Below are experts of layer 9 (counted from 0) of a mixture-of-experts language model. Rows are named router (the router's row for the expert), gate (a neuron's input weights, with its number), up (a neuron's input weights, with its number) and show model dimensions 0-191. Each number is 128 + 24 x the weight over its row's rms, rounded and kept within 0 to 255.
Before each expert's rows: "gets" lists some tokens that make up at least twice as much of what it gets as of all text. This comes from a sample of Wikipedia text that the model never trained on. Tokens count by the router's weight.

# expert 10
gets: "| ", "; ", "San ", ", ", ": ", "("
router [144 121 109 105 129  95  99 154 139 136 137 104 132 134 160 126 122 128  92 109 111 129 134 175 142 131 135 139 117  86 159  66 137 102 117 136  68 166 163 174 114 165 136 100 129  98 107 136 112 135 139 114 149 121 127 147 136 162 113 122  98 136 131 115 183 157 124 159 169 154 120  78 145 163 117 100 115 124 126 121 149 140 146  69 125  89 130 150 136 132 113 152 150  98 120 140 148  87 103  77  81 148 125 137 131 140 145 118 150  84 127 157 144 154 124 156 115 129 128 142  90 122 112 154 173 134 132 147 147 108 132 132  88 163 125 141 104 143 112 108 167 118 154  99 166  90 143 101 168 136 100 155 155 124 125 106 160 147 149 135 150 139 126 121 145 109 176 139 118 130 126 115 117 147 140  99 149 146 149 168 142 139  99 138  93 175  92 112  99 151 163 101]
gate0 [224 146 122 138  90 109 137 154 124 134 109 147 109 122 130 179 142 111 148 154 170 110 118 134 131 131 131 113  93 145 154 122 180 134 158 142 113 124 128 110 126 130 111 126 136 146 125 127 113 121 105  82 135  98  95 151  96 164 118  92 126 123 149 107 135 142 112 113 137 145 113 114 109 149 133 148 103 130  89 122 116 129 128 168 125 157 145  81  94 130 116 159 108 153 141 145 113 147 142 139 178 151 132 145 146 114 140 100 133 136 142 111 114 127 125  95 128 136 158 131 126 162 113 110 129 125 118 139 246 142 137  83 160 155  91 152 135 114 137 136 155 134 147 139  99 142 136 116 128 115 108 147 120  92 156 165 161 130 160 152 140 119 127 104 140 110 113 141 124 131 114 125 167 113 163 161 138 138  58 100 145 108 148 123 172 127 161 105 144 158 129  95]
up0 [101 104 128 134 112 105 163 114 123 126 139 138 150 127  82 102 155  86 120 137 143 140  92 157 135 138 151 132 143 105 153 108 175 140 106 138 133 113 127 131 134 153  77 119 116  89 103 143 137 130 179 171 112 113 120 126 122 141 107 171 120 122 107 152 234 148 121 153 148 140 132 112 127 157 132 113  90 103 127 155 138 142 137 118  96 171 161 113 131  91 121 154 123 122 126 139 146 107 147 142 131 135  86 121 107 153 113 118 153 135 127 180 129 124 103 116  97 108 134 131 120 163 131 151 154  91 128 138 143 117  94  68 171 133 131 127  93 104 103 152 142 169 111 139 102 136 126 139  73 133 176 151 131 105  90 179 153 130 116 147 136 121 143  90 144 129 105 101 112 175 113 126 157 114 126 112  87 125 120 131 167 106 171 146 139 114 128 114 122 165 138 124]
gate1 [131 247 119 154 138 154 123 114 125 125 130 122 161 130 123 161  45 119 137 137 140  90 102 124 106 132 136 173 140 129 138 128 146 172 151 169 143 116 119 160 166 153 115 130 168 156 123 121 108 172 143  72 100 134 133 159 115 129 156 138 142 116 110 126 130 152 157 136 105 134 155 157 123 133 122 124 133 159 112 117 114 130 125 117 107 140 132 109 102 125 135  89 149 144  99 107 107 111 122 153 131 113 133 120 109 144 100 137 143 128 138 111 115  91 113 101 159 124 135 135 131 152 138 126 152 155 146 117 134 204 135  77 139 156  82  78 137 108  92 123  98 174 111 129 107 143 143 111 115 131 128 124 108 121 104 134 138 116 115  95 142  98 110 107 134 162  78 142 125 177  96 118 170 124 118 109 138 171 122 135 136 120 156  97 152 130 131 133 144 150 131 139]
up1 [160 142 123 123 104 117 112 126  93 143 144 127 119 127  93 174 122 124 127 154 105 115  85 154  99 102 128 147 100 147 155 144 170 121 136 175 157 142  84 141 172 125 147 132 131 107 122 163 115 119 135 125 117  79  89 120 154 107 131 122  93 117 125 117 161 255 101 134 129 177 136 114 135 141 129 143 138 139  95 139 151 116  68 151 114 141 141 162  93 113 100 116 116 144 126 145 132 116  96  99 160 165 122 111 143 123 148 127 141 146 138 151 111 148 118  99 115 107 125 134 111 165 110 142 120 129 160 125 153 100 122 148 100 152  95 137 116 124 101 122 114 141 146 136 129 120 104 103 122 160 158 127 120 122 111 153 134 151 188 120  94 130 145 113 126 162 112 109 104 126  96 141 120 124 141 119 154 110 148 140 136 123 145  69 159 143 140 157 102 174 141 128]
gate2 [ 78 132 232 130 107 133 136 150 125 123  83 139 111 155 130 126  99 120 110 161  98 102 144 119 134 145 112 134 118 158 139 115 118 116 133 117 119 129 116 132 102 142 102  86 125 152 114 133 157 178  76 137 136  99 105 149 139 160 168 121 117  88 167 137 125 137 144  95 136 141  89 133 108 108  97 139 114 139 103 138 161 154 112 146 151  92 130 130  97 162 147 119 127 136 116 108 110 148 101 136 146 116 112 108 136 112 130 110 121 114 143 135 120  93 124  97 133 131 137 130  97 137 144 152 143  77 102  99 166 135 226 151 109 156  97  94 116 143 139 122 148 139 147 131 112 121 129 136 131 143 129 163  95 128 123 118 139 128 131 175  84 146 142 119 120 100 102 171 129  52 144 126 121 148 133 137 142 142 129 106 104 121 116 114 107 103 159  95 119  99  96 158]
up2 [158 130 138 159 103  89 149 113  94 137 143 135 129 157 125  81 132 125 107 117 137 114 114 127 107 136  82 141 141 101 108 119 192 131 140 129 124 114 143 139 138 153 117 155 111 162 128 111 100 121 115 114 147 138 106 113 126 147  91  87 166 124 169 131 144 178 216 148 154  94 112 122 149 121 120 134 103 139 125 154  96 123  73 106 155 128 120 104 125 129 124 115 129 131 107 134  81 151 145 126 114 115  98 142 120 126 134 111 127 136 149 141 166 165  89 149 136 177  74 132 119 109 115 128 167 142 121 151  90 155 133 108 153 151  95 127 155  99 164 114 133 140 117 106 122 129 138 157  96 123 124 105 124 102 111 150 104 184 105 162 133  95 107 116 120 109 160 102 130 172 164 129 148 122  80 137 144 172 138 110 139 123 123  71 177 136 112 128 160 108 143 137]
gate3 [ 90 110 118 255 144 131  74  99 170 149 125 116 142 147 125 106 148 143 106 121 139 138 108 103 112 108  92 113 137 151 123 156 133 102 132 103 123 156 183 125 100 150 136 110 155 138 136 116 130  98 140 138 121 116 139 120 113 109  98 141 128 101  96 183 133 136 119 120 126 109 123 169 156 117 149 133 150 130 141 152 140 142 127 148 135 128 157 152  71 125 140 115 144 149 107 131 120 120 111 127 134 124 134 122  88 115  95 148 147 135 114 139 126  84 153 109 135 117 134 146 126 139 147 109 130 154 128 131 118 143  78 219 117 138 127 137 138 119 116 144 101 119 117 113 112 136 127 107 182 157 164 148 137 148 115 124 108 131 133 134 127 118 145 132 140 160 107 177 184 109 114 163 153 162 115 110 151 118  97 123 125 172 126 118 106 131 142 132 105 126 114 185]
up3 [107 138 140 135 109 176 110 118 166 154 174  94 109 133 123  96 115 142 131 103 126 147 142 130 171 131 109 149  75 130 125 123 128  92 134 122 105 135 153 153 143 151 154  85 132 138 122 139 105 163 111 106 136 144 157 126 130 118 126 103 114 147 101 164 165 129 144 255 136  88 137 126 147 136 155  98 131 124 124 141 140 153 132 119 144 121 133 149 130 159 162 122 114 139 143 174 122 140 123 128 114 117 139 138 134 131 120 107 133 105 124 130 124 140 135 118  81  89 115 119 118 163 130 133 168 175 152  85 139 148 142 116 119 151 132 155 133  93 119 151 168 181 118 112 131 145 118 116 122 107 105 114 124 104  94  83 115 109 143 135 117 127 143 120 119 144 171 161 119  84 125 105 137 127 105 107 150 122 151 169 138 182 123 133 114 164 113 161 105 197 133 129]
gate4 [127 121 131 124 216 154 124 112 112 131 147 144 133 116 119  87 107 130 151 117 134 155 147 131 145 162 124 121 113 121 151 158 119 125 116 135 104 129 144 126 123 106 155 129  88 104 160 107 125 142 129 129 139 122 139 127  97 120 161 178 175 123  78 140 131  96  93 123 158 159 105 118 123 101 157 143 138 129 145 150 103 100 123 102 109 142 162 129 165 140 118 143 159 126 173 122 153 127 155 120 103 173 158 128 160 114 108  84  90 134 122 115 145  90 114 120 107 150  97 119 147 122 132 131 124 122 106 139  87 148 102 111 255 117 113 146 132  96 142  94 131  92 126 106 168 120 147 147 138 148 114 124 121 140  87 134  89 120 112 106 134 131 143 118 122 131 145 124 170 106  96 133 109 117 141 138 123 127 175 117 161 102 161 129 132 150 130 143 115 137 102 147]
up4 [126 129 123 106 112 172 139 142 129 133 166 138 108 130  97 120 164 125 136 126 149 105  97 109  94 106  89 128 107 124 153 129  85 121  66  93 144 139 134 123 113 107 149 108 129 107 154 103 139 148 144 117 114 131 137 128 108 118 109 164 112 108  85 156 155  92 109 136 252 126 124 117  97 135 140 129 144 147 154 116 133 135 129 111 160  93 154 148 136 128 110 117 159  96 133 121 140 114 118 139 102 146 131 108 113  85 130 139  87  85 148 146 144 112 140 121  94 160 112 138 146 145 138 119 131 135 113 110 151  81  81 163 117 129 124 138 101  75  96 153 138 166 119 140  88 118 111 154 119 121  98 127  96 146 154 127 127 122  99 167 145 135 176  85 131 117 173 157 135 104  87 123 120  99 164 117  96  98 148 141 147 145 135 123 118 140 110 107 125 136 155  96]
gate5 [128 110 117 135 120 255 143 125 126 124 124 111 154 118 138 137  94 133 105  82 144 153 124 151 126 142 119 155 169 100 164 117 154  91 155 143 117  90  96 145 123 149 120 101 138 120 118 142 123 174 133 122 106 110 112 147  96 158 123 141 178 113 137 109 113 140 173 113 118 130 123 112 151 140 123 159 124 111 143 129  90  92  84 138 129 115 173 123 146 113 102 160 126 156 107  88 114  99 106 163 127 119 122 146 154 145 141 132 125 135 121 129 133 163 147 130 122  98 115 136 127 119 131 122 132 131 162 123 151 116 131  89 102 222 117 101 127 152 143 166 113 117 135  88 122 146 133 125 136 157 115 137 110  89 153 114 141 111 127 164 148  88  97 123 113 130 131 123 151 183 135 139 131 123 164 143 129 123 116 132 127 121  71 163 109 115 109 106 114 118 154 117]
up5 [125 164 126 161 135 113 144 166 106 107 104 123 115 121 101 114 120 162 139 113  99  95 108 117 147 112 167 149 132 116 117 124  87 111 130 116 115 110 133 107  95 111 123 163 129 152 135 117 176 166  79 123 117 121  97 167  96 113 121 130 139 103 130 131  98 120 109 119 105 255 126 132  97 121 111 126  91 119 114 118 139 109 117 137  77 110  90 120 109 125 137 152 103 162 161 119 143 122 132 105 135 135 120 133  97 138 130 157 100 140  89 101  89 162 114 124 164 108 172 108 139 137 141 159 106 127 171 120 132 152 167  94 127 105 166 156 115 161  87 142 152 110  81 116 151 108 137 129 117 122 172 164 125 135 122 172 120  94 118 118 126 153 124 149 120 105 115 128 117 128 107 125  83 141 112 151 134 141 153 140 106 126 146 107 129 138 149 139 157 154 132 146]
gate6 [100 167 146 119 135  93 255 121 126 115 113 137 140 137 134 120 136 132 135 145 101 107  85 145 132 127  66 180 128 132 137 131 134 150 113 154 154 140 153 141 131 119 119 142 151 145 123 110  94 152 112  96 139 130 126 104 121 132 134 119 151 124 124 121 142 159 132 133 136 146 129 126 122 142 120 121 125 120 137 147 129 102 151 164 112 126 133 155 181 139 139 160 141 111 129 138 114 104 101 146 125 139  98 137 111 151 161 132 149 104 126 155 122 142 119 123 127 142 135 121 123 121 118 143 155 163 119  88 143  97 141 112 127 169 248 155 132 119 122 124 122 168 149 147  99 151 153 128 130 131 142 143 138 121 130 133 127 119 139 123 110 106 129 128 157 130  99 124 135 114 136 101 108 127 128 109 143  93  99 152 104 152 111  84 128 102 144 117 105 153 115 103]
up6 [147 113 124 147  82 122 177 120 112 118 125 139 115 115  86 142  78 139 148 150 133 101 135 166 173 165  91 148 145 128 137 113 141 154 159 109 131 140 125 116 104 114 119 140 111 138 126 129 134 139 142 128  97 134 121 134 136 129 108 149 113 112 151 136 135 156 130 120 122 113 242 168  91 122 128 135  94 170 111  97 100 134 143 141 100 106 145 136 132 151 171 152 115 123 119 154 133 121 111 134 151 122 103 144 119 170 155  70 118 144 101 140  91 135 160 104  97 152  99 149 118 136 126  88 149 159 133 127 163  94 160 100 135 141 109 114 113  94 133 110 151 153  93 104 132 174 142 158 128 146 122  84 140  87 121  79 161 138 170 116  97 109  97 156 131 138 112 123  94  80 134 141 155 106  95 135 123 139 110 116 156 156 101 108  99 113 131 141 147 134 138 145]
gate7 [102 160 107 132 162 117 136 237 119 125 159 164 110 136  83 117 129 135 112 126 105 112  99 125 129 133  82 182 144 128 140 136 132 211 145 118 135 136 114 137 152 160 117 124 125 130 117 130 152  97 123 137 138 133 126  99 157 112 148 141 129 132 146  91 143 139 147 169 118 121 105 111  79 134 108 105 142 148 100 116 116 139 131 123 141 107  93 154 153 122 106 132 140 104 129 105 129 123 109 111 126 135 145 104 148 155 118 138 116 152 110 154 132  81 117 129 108 117 100 136 122 136 151  97 119 130 144 125 171 120 112 138 135 123 111 223 121  71 123 105 170 158 144 160 160 109  97 115 113 116  91  75 128  96 105 152 155 133 137 114 130 119 149 109 155 126 104 138 132 110 123 129 135 147 170 120 108 114  89 118 109  94 119  89 158 115 142 151 143 140 118 169]
up7 [ 98 113 109 149 138 167 108 122 147 157 150 120 128 109 147 109 174 155 129  57 135 110 164 106 153 125 106 135 149 111 152 114  63  93  91 150 109 101 137 117 124 151 128 130 152 129 112 166 132 152  95 156 148 120 134 106 126 113 106 139 169 133 103 105 122 114 127 132 110 126 105 243 142 127 158 124 146 137 139 160  94 115 166 133 144 166 161  90 144  75 113 102 155 111 146 116 154 100 136 147 104 137 142 110 132 135 115 133 106 145 103 148 131 108 113 100 120  99 141 161 124 121 144 122 141 176 113 110 151 141 127 133 130 123 130 180 144 157 109 172 120 124 141 172 164 121 126 114 118 112 128 118 135 130 123 153 139  94  93 100 115 144 149 155 114 119 167 158 134 157 157 150 114 131 152 127 139 100 126 145 104 149 130 164 148 176 130 103 127 169 120 125]
gate8 [121 126 135 167 127 111 106 112 255  93  94 130 136 120 159 133  86 107 143 110 130 185  79 103 110 131 145 135 179 103 131 164 143 117 115 172 121 128 113 133 147 110 134 136 112 129  99  97 138 128 185 108 117 112 137 125 140 101 125 129 111 140 131 117 151 111 105  89 118 118 125 142 115  99 115 134 163 140 147 144 109 127 146 113 129 101 125 134 110 101 183 102 167 118 109 109 128 104 155 119 121 140 126 113 116 125 118 107 124 146 135 132 124 140 130 139 135 121 131 115 139 106 155 134 130 135 138 110 115 116  70 149 112  84 138 105 240 138 142 101 118 125 109 127 155 107 139 118 129 122 150  91 124 115 138 142 108 118 104 103 131 127 151  92 127 148  97 128 135 159 131 117 184 112 135 110 158 146 165 129 135 118 123 117 126 123 114 144 120 142 135 129]
up8 [161  99 149 131 134 114 133 117 157 159 165 144 149  92 149 143 108 146 166 105 125 141 163 116 158 156 111  87 156 120 138 101 147 122 154 138 118 101 123 104  88 125 167 144 100 138 135 165 129 163  99 138 132 147 129 123 143 160 116 146 185 147 135  94 123 115 100 111 145 128 134 146 254 101 151 146  91 117 130 126  56 104  77 145 133 155 121 147 160 102 159 156 129 111 110 149 117 106 136 151 123 109 155 113 167 144 124  87 128 136 102 147  93 139 123 142 119 136 117 127 150 103  97 142 140 137 117 145 119 158 138 120 144 111 105 127 169 132 144 142 130 148 109 126 115 173 108 109  92 136  96 146 131 102 123 137 169 114 116 102 127 100 118 152 119 114 166  92 136 139 147 112 146 130 132 141 100 115 135  91 150 102 180 139 118 126  96 137 144 129 142 124]
gate9 [171 107 133  94 114 103 137 105 105 244 127 122 114 124 175 149 149 119 188 109 162 163 100 163 150 120 123 116 134 151 117 151 159  98 170 166 122 100 121 103 102 126 105 113 126 119 166 129 170 145 116  99 157 128 134 138 143 171 147 151 148 113 122 143 124 106 155 108 133 137 120 130 124 138 151 136 178 129 125 136 134 134 105 144 126 148 177 113 140 135 154 159 118 142 120 165 114 112 149 140 113 140 144 145 132 146 139 129 129 119 156  96 129 133 125 137 148 141  83 145 141 128 161 130  80 103 148 159 127 129 144 113 139  99 158 158 171 234 121 135 136 128 134 122 104 111 145 106 141 134 136 121 132 203  99 125 110 142 121 142 153 134 108 147 121 114 120 120 101 163 150 116 127 121 124 113 113 115 128 124 136 160 118 105 144 145 124 144 148 128 120  90]
up9 [163 108 127 143  88 106 147 121 141 158 160 124 100 106 124 125 163 157 154 131 162 101 149 128  82 117 105 122 103 170 152 154 133 147 132  97 124 134  93 131 101  84 149 116 115  99 145 121 126 112  90 108 134 138 109 146 102 125 121 110 173 115 104 158 133 124 122 149 124 127 128 134 111 254 161 160  89 155 153 140  68 106 130 119 158 136 111  94  89 172 132  99  99 156 139 123 136 129 125 129 126 130 174 117 146 123 114 120 140 163 147 114 116 123 158 102 131 138 153 125 139 140 119  94 165 129 149 146 122 138 144 132 135 120 106 121 168 142 137 145 112 103 155 149 149 141 131  99 131 154 112 123 117 105 135 101 121 191 146 144 158 101 120 126 146 104 112 126 159 151 118 147 155 118 139 145 126 124 121 113 111 123 155  88 198 151 121 106 151 130 131  86]
gate10 [ 77 129 130 124 114 147 111 113 149 120 228 156 142 136 117 166 147 145 128 117 141 106 107 135 134 104 108 133 149 138 125 116 128 133 110 104 118 143 119 121 123 114 129 116 155 105 131 157 139  94 138 149 108 195 127 168 160 146 125 136 126 120 115  92 126  93 170 119 124 171 132 136 141 125 126 132 122 162 153 123 136 136 142 159 121 106 160 154 109 104 116 124 127 106 108  82 130 109 121 118 100 112 146 140 143 112 107 126 122 115 127 103 138 123 123  86 117 132 111 129 140 142 177 121 154 105 121 139 154  90 102 162 140 111 139 120 165 152 247 131 115 131 154 145 132 115 162 101 153 113 104 150 156 169 184 156 135  64 141 143 111 154 107  95 141 145 118 127 157 100 124 153 122 109 139 141 112 121 145 150 152 149 111 141 147 102  92 116 156 142 114 158]
up10 [100 105 118 133 138 100 121 115 134 103 115 119 129 126 125 145  77 129 121 150 118 121 103 109 135 171  83 115 130  94 106 106 130 150 143 128 136  95 111 169 157 101 128 146 120 123 134 139 116 135 148 175 153 132 116 145 162 139 129 105 140 165 107 112 108 127 128  92 127 145 131 171 104 121 255 166  84 190 132 137 123 131 124 128 170 147 149 144  91 111 155 135 170 109  96 106 120 141 115 134 124 124 136 124 152 118 155  97 141 126 139 143 131 131 115 131 133 141 131  81 127 110 137 121 133 121 113 129  96 103 110 157 120 130 116 132 152  98 129 136  88 130 113 127 148 141 106 110  99 127 144 161 163 159 147 139 117 108 118 110  61 126 111 132 118 131 157 120 150 146 120 141 177 108 155 163 147 166 174 103 153 137 144 117 180 146 151 164 117 121 142 142]
gate11 [132 127 141  96 118 122  95 103 149 114 182 200 117 129 101 135 156 140 141 126 136  81 144 119 102 121 135 116 119 131 103 158 115 153 124 134 148 129 116 140 103 123 167 122 113 145 136 136  98  65 166 105 132 140 116 148 128 100 113 136 118 122 124 131  88 109 111 130 113 125 150 147 116 134 125 129 123 127 164 112 123 154 156 126  94 119 134 121 100 120 151 131 154 101 169 105 103 119  85 119 114 122 112 134 115 116  99 145  98 128 121 139 142 132 142 115 134 127 148 134 126 201 126  92 140 134 175 113 135 125 120 146 107 144 152 139 146 118 154 255 106 160 135 152 116 156  88 165 119 133 159  97 105 191 162 133 120 155 148 100 156 152 118 135 112 135 150 139 105 119  90 168 112 151 150 128 111 122 129 134 136 111 146 137 109 117 145 132 110 155 115 113]
up11 [ 89 102 146 145 101 123 172 144 100 145 119 143 128 135 140 133 113 164 137 121 115 125 128 143 116 128 111 170 139 113 110 138 128 132 107 134 143 112 128 135 157 143 115 146 138 100 136 103 149 131 138 119  96 169 112  88 126 123  93 154 131 132 141 142 146 111 127 116 117 187 174 129 123 165 140 255 156 112 118 155 121 116 136 150 155 123 138  96 144 107 134 118 159 143 165 135 168 160 175 162 154 124  72 142 100 126 180 164 147 127 150  82 138 125 130 127 109 130 105 104 144 101 172 119 142 144 133 128 138  87 104 155 150  95 138 113  91 121 113 107 122 125 131 114 148 117 147 134 139 125 127 146 150 116 124 105 129  82 142 143 102 129 109 130 101 103 143 153 166 126 140 130 107  87  98 142 108  80 155 139 110 133 120  85 142 119 109 110 110 119 120 156]
gate12 [112 143 112 154  66 143 120 130 124  90 100 119 220 122 166 112  98 149 146 146 128 108 136 152 116 141 108  98 109 165 133 149 138 129 141  93 111 125 129 104 101 119  78 116 102 111 104 126 122 118 129 100 146 110 118 113 131 127  78 132 166 124 138 131 149 109 123  99 135  98 150 114 105 155 155 137 146 128 154 139 142 146 121 156 137 119 159 137 137 154 103 131 127 139 167 111  98 174 104 117 140 115 131 137 118 119 143 121 131 175  99 132 147 126 121  73 149 116  99 124 106 126 125 146 111 127 126 134 108 163 132  87 160 145 117 172 132 121 120 110 243 155 111 138 148 124 132 115 111 135 135 139 117  98 144 124 133 106 102 142 119  98 156 163 129  93 101 154 151 161 133 126 145 116  90 153 162 118 139  98 150 106 145  89 186 136 148 143 170 117 133 123]
up12 [136  97 109  83 146 126 103 143 137 165 158 117 125  94 135 126 147 107 137 114 143 135 120  81 150 146 163 121 137  96 101 112 103  93 125 159 128 138 109 119 119 129 134 129 151 144 138 122 136 167 153 134  77 115 124 125 108 100 171 132 123 115 119 134 103 103 150 139 128 161 106 148 185 117 125 104 242 109 131 101 145 132 162  98 127 135 130 144 100  81 120 129 105 114 118 115 169 135 153 119 102 135 134  99 127 124 133 110 129  98 132 163 114 137 109 115 130 135 137 144 128 141 119  86 135 126 105 164 118  95 125 140 135  98  93  88 116 126 143 139 112 125 114 133 102 136 121 154 154 143 168 148 133 188 114 177  93 152 147  71  99 104 164 125 107 168 124 115 113 124 155 120 132 138 111 119 114 188 132 152 127 108 159 136  90 101 136  63 104 137 122 116]
gate13 [ 89  94 151 172 145 123 115 146 122 103 105 129  94 225 115 146 174 115 136 120 121 109 122 137 133 159 146 123 114 157 155 135 143 137 140 100 131  92  86 109 148 112 122 104 106 126 162 147 158 122 116 141 162 133 137 130 139 108 146 137 118 118 139  90 120 154 115 104 128 139 132 138  91 104 109 145 138 100 141 139 157 136 135 116 130 157 138 205 133 111 122 118 123  96 142 107 153  96  96 122 123 105  85 103 138 149 135 134  89 141 119 115 122 134 107 137 113 114 137 121 159 180 168 118 114 120 148  98 158 130  98 124 121 102  90 122  94 134 138 137 105 246 143 133 122 108 136  96 105 124 112 117 131 131  98 134 145 142 106 183  96 128 109  89 121 124 129 100 119 145  95 138 162 108 103 145 103 112 136 122 148 123 159 106 128 112 140 160 122 113 156 111]
up13 [132 137 141 114 142 150 153 158 161 119 107 106  80 111 117 116 131 129 112  90 164 160  93  84  93 105 155 106 177 138 114 132 130 127  99  80 110  95 132 163 114  92 144 110 127 121 165 127 155 124 123  87 138 111 109 129 125 124 153  95 108 130 117 118 122 121 163 140 100 137  95 111 136 133  96 122  64 234 116 134 162 124 146 128 163 121  95 191 119 138 135 112 129 138 112 104 159 152 115 153 126 115 142 167 160 116 132 138 147  97  90 147 119 142 164 104 136 125 151 123 147 110 130 125 157 167 137 140 163 148 108 140 151 152  75 108 141 138 174 124 132 118 147 100 159 125 131 119 129 151 142 159 147 127 163 128 100 124 139 157 135 134  98 132 102 130 136 117 149 116 108 122 133 134 115 140 135 145 165 141 159 167 120 170 123 105 107  82 101 100 148 112]
gate14 [120 106 128 122 165 133 141 161 127 133  92 146 110 113 236 157  94 172 154 113 132 176 155 138 107 130 131 108 116 145 119 137 155  94 159 135 131  96 105 123  86 106 116 155  80 113 129 153 115 138 116 122 128 141  97 154 121  98  78 150 133 161 120 123 104 101 121  96 133 157 145 129 115 157 117 133 120 101 112 169 101  95 127 147 131 170 140 162 124 121 138 144 121 168 139 158 118 117 119 138 140 142 124 133 148 170 120 122 122 115 115 123  93 154 125 147 158 116 134 130 150 128 145 110  81 127 145 116 108 102 139 130 130 109 126 119 115 155 151 104 153 113 237  97 106 114 123 124 146 177 117 132 136 123  98 115  81 153 108 131  97  94 134 173 133 122 136 116 130 130 103 130 128 117 147 130 144  77 108 130 163 129 142 149 119 108 142 172 157 139 132 122]
up14 [ 76 143 154 140 135 144 103 141 141 139 147 112 131 148 122 140 126 116  97 109 143 124 146 140 102 112 165  89 103 133 133 130 122  94 142 114 135 154 135 145 139 114 168 102 124 110 154  87 131 135 153 169 103 147 127 149 150 100 134 111 111  78 120 113 121 127 130 101 129 126 136 106 137 124 112 155 148 115 255 125 145 123 153 152 146 100 128 151  99 122 143 127 145 131 142 115 163 135  99 118  92  99 139 116 105  92 102 127 139 110 115 110 125 114 157 169 144 104 135 119 136 134 118 132  75 109 149 129  91 103 143 142  87 160 140 114 145 164 142 133 128 106 153  94  99 106 124 128 144 111 121 156 132 224 132 115 149 139 119 132 140 136 197 154 139 118 135 105 127 113 101 124 146 127 153 134 104 109 174 173 152 152 146 131 106 135 116 129 113 111 110 166]
gate15 [173  92 122 117  77 132 109 146 128 139 131 128 141 126 126 255 109 136 132 131 155 119 146 167 134 113 118 119 135 107 133 135 175  99 122 134 142 139 103 114 143  98 102 136 102 127 137 144 119 146  96 137 145 154 129 135 132 136 115 163 123 106 100 109 104 128 150 142 126 118 110 137 107 110 134 149 102  95 130 130 105 127 131 150 104 168 140 137  81 132 117 121 136 134 141 142 137 122 111 120 150 102 130 121 149 128 132 132 105 118 121 128 155 113 135 146 150 144 153 136 146 149 162 148 120 105 138  93 169 163 149 120 123 131 169 140 150 142 172 111 131 134 141 255 154 173 135 129 127 142 111 102 124 155 130 139 147 160 165 121 107 187 120 116 131 108  90 126 128  99 143 123 124 103 142 113 120 135 113 152 110 134 137 118 138 138 153 143 119 103 102 128]
up15 [ 70 125 118 130 167 119 148 110 112 119 140 151 159 147 131 117 112 116 110 135 118 187 135 114 136 145 105 180 165 124 123 113  88 129 112 132 145 150 138 155 132 149 116 138 143 144 127 128 139 162 132 119 137 122 144 125 125 122 143 119 130 160 169 148 136 148 129 102 167  91 123 151 139 152 148 104 143 169 113 251 149 144 139 135 138 112 118 106 144  96 141 156  89 101 132 131  98 121 161 147  90 137 123 131  89 119 150 153 146 126 132 141 170 155 118  91 126 134 119 121 124 112  94 134 130 131 119 162  82  87 118 128 150 162 110 115 120 104  74 125  98 105  91  87  74 107 137 136 129 132 122 138 137  83  88 142 152 147  86 143 177 108 143 118 150 147 134 102 140 141 143 153 140 112 128 140  86 156 127 110 116  97 124 125 137  86 103 155 125 115 126 112]
gate16 [ 89 135 123 103 132 108 110 118 170 100 109 133  98 118 123 109 232 105 141 111 106 137  80 155 133 148 141 111 160 142 188 142 122 110 117  97 140 131 116 117 132 129 123 137 130 127 106 111 168 133 121  97 111 129 143 157 136 124 114 139 114 106 112 112 141 134 102 135 156 116  97 109 108 114 133 150 123  92 177 164 143 124 105 108 136  92 121 132  90 116 144 125 126 114 124 111 104 128 149 111 158 132  97 125 147 104 123 148  93 141 135 135 109 137 149 125 178  87 126 153 148 111 131 115 148 107 137 147 176 150 129  83  99 139 157  89 145 144 104 130  87  83 112 102 214 136 121 168 108 153 138 174  94 120 156 140 130 134  93 163 129 139 154 131 109  97 149 102 127 167 138 145 103 116 169  99 104 136 121 118 109 132  96 123 104 106 124 124 104  86 132 113]
up16 [102 120 159 124 148 120 114 117 141 125  92 115 119 102 114 142 129 160 112 134 105 149  99 158 132 136 127 136 121 135 182 130 115 121  94  70 140 128 138 135 124 107 107 125 140 102  82  96 170 123 117 119  77 172 137 132 156 146  91 143  96  88 138 110 143 109 105 107 146 158 116 112  89 162 168 156 108 108 147 146 228 160 144 125 151  75 107 118 122 111 111 104 136 137 145 127  84 139 159 107 148 127 150 129 180 115 122 176 103 145 167 132 102 114 167 104 156 116 117 109 133 133 155 107 159 123 113 116 163 116 106 127 119 150 136 100 114 158  96 137 119 109 115 120 121 134 149 131 127 145 143 170 127  77 156 144 108 120 100 170 130 124 133 126 130 113 133  95 130 165 109 147  99  92 145 107 101 154 111 141 133 149 104 137 104  92  99 141 118 111 118 168]
gate17 [ 99 120 133 113 154 118 103 122 105 160 127 100 156 148  92 104 166 246  96  89  78 120 129 125 111 124 114 162 138 116 142 129 100 155 116  66 117 145 120 108 137 143 148 144 160 143 135 131 147 119 121 138 144 139 124 146 134 143 140 112 114 113 131 109 127 109 155 145 155 115 138 133 167  74  91 150 132 167 143 138 145 136 132 169 121 115 115 133 105 121 148 142 158 112 145 121 121 147 131  87 150 130 116 106  84 127 145 154 133 151 118 115 149 129 113 122 139  83 108 138 117 117 116 162 159 124 102 106 140 150 157 106 118  83 116 122 141 150 120 121 114 135 129 137 128 255 117 157 119 115 122 101 135 139 127 139 146 129 109 144 114 157 132 118 115 152 166 122 113 125 124 153 154 132 121 134 106 115 157  98 127 121 133 105 119 147 121 147 111 124 149 118]
up17 [145 119 128 130 117 111 164 144 144 115 139 105 116 102 158 139 124 116 125 168 165 146 108 118 126 170 118 119 125 114 116 164 146  63 134 163 141 103 136  95 110 157 145 116 110 145 134 135 121 143 120 130 120 142 167 113 107  95 134 137 128 148  96 144 114 137 106 124 136 121  78 151 105 158 166 148 151  88 155 122 132 255 115 103 106 139 107 141 157 115 120 131 102 140 124 113 127 142 139 157 121 145 124 151 123 106 120 108 110 128  76 132 117 144 170 122 106 148 122 126 143 139 118 134 120 182  82 162 144 167 112 118 118 138 167 148 110 144 102 144 121 140  80  91 103 117 125 124 137 136 161 105 144 125 130 116 125  73  67 129 167 133 134 131 104 138 142 147 131 197 128 119 142 119 117 125 124 139 109 136 101 116 120 129 116 107 108 118  97 132 133  86]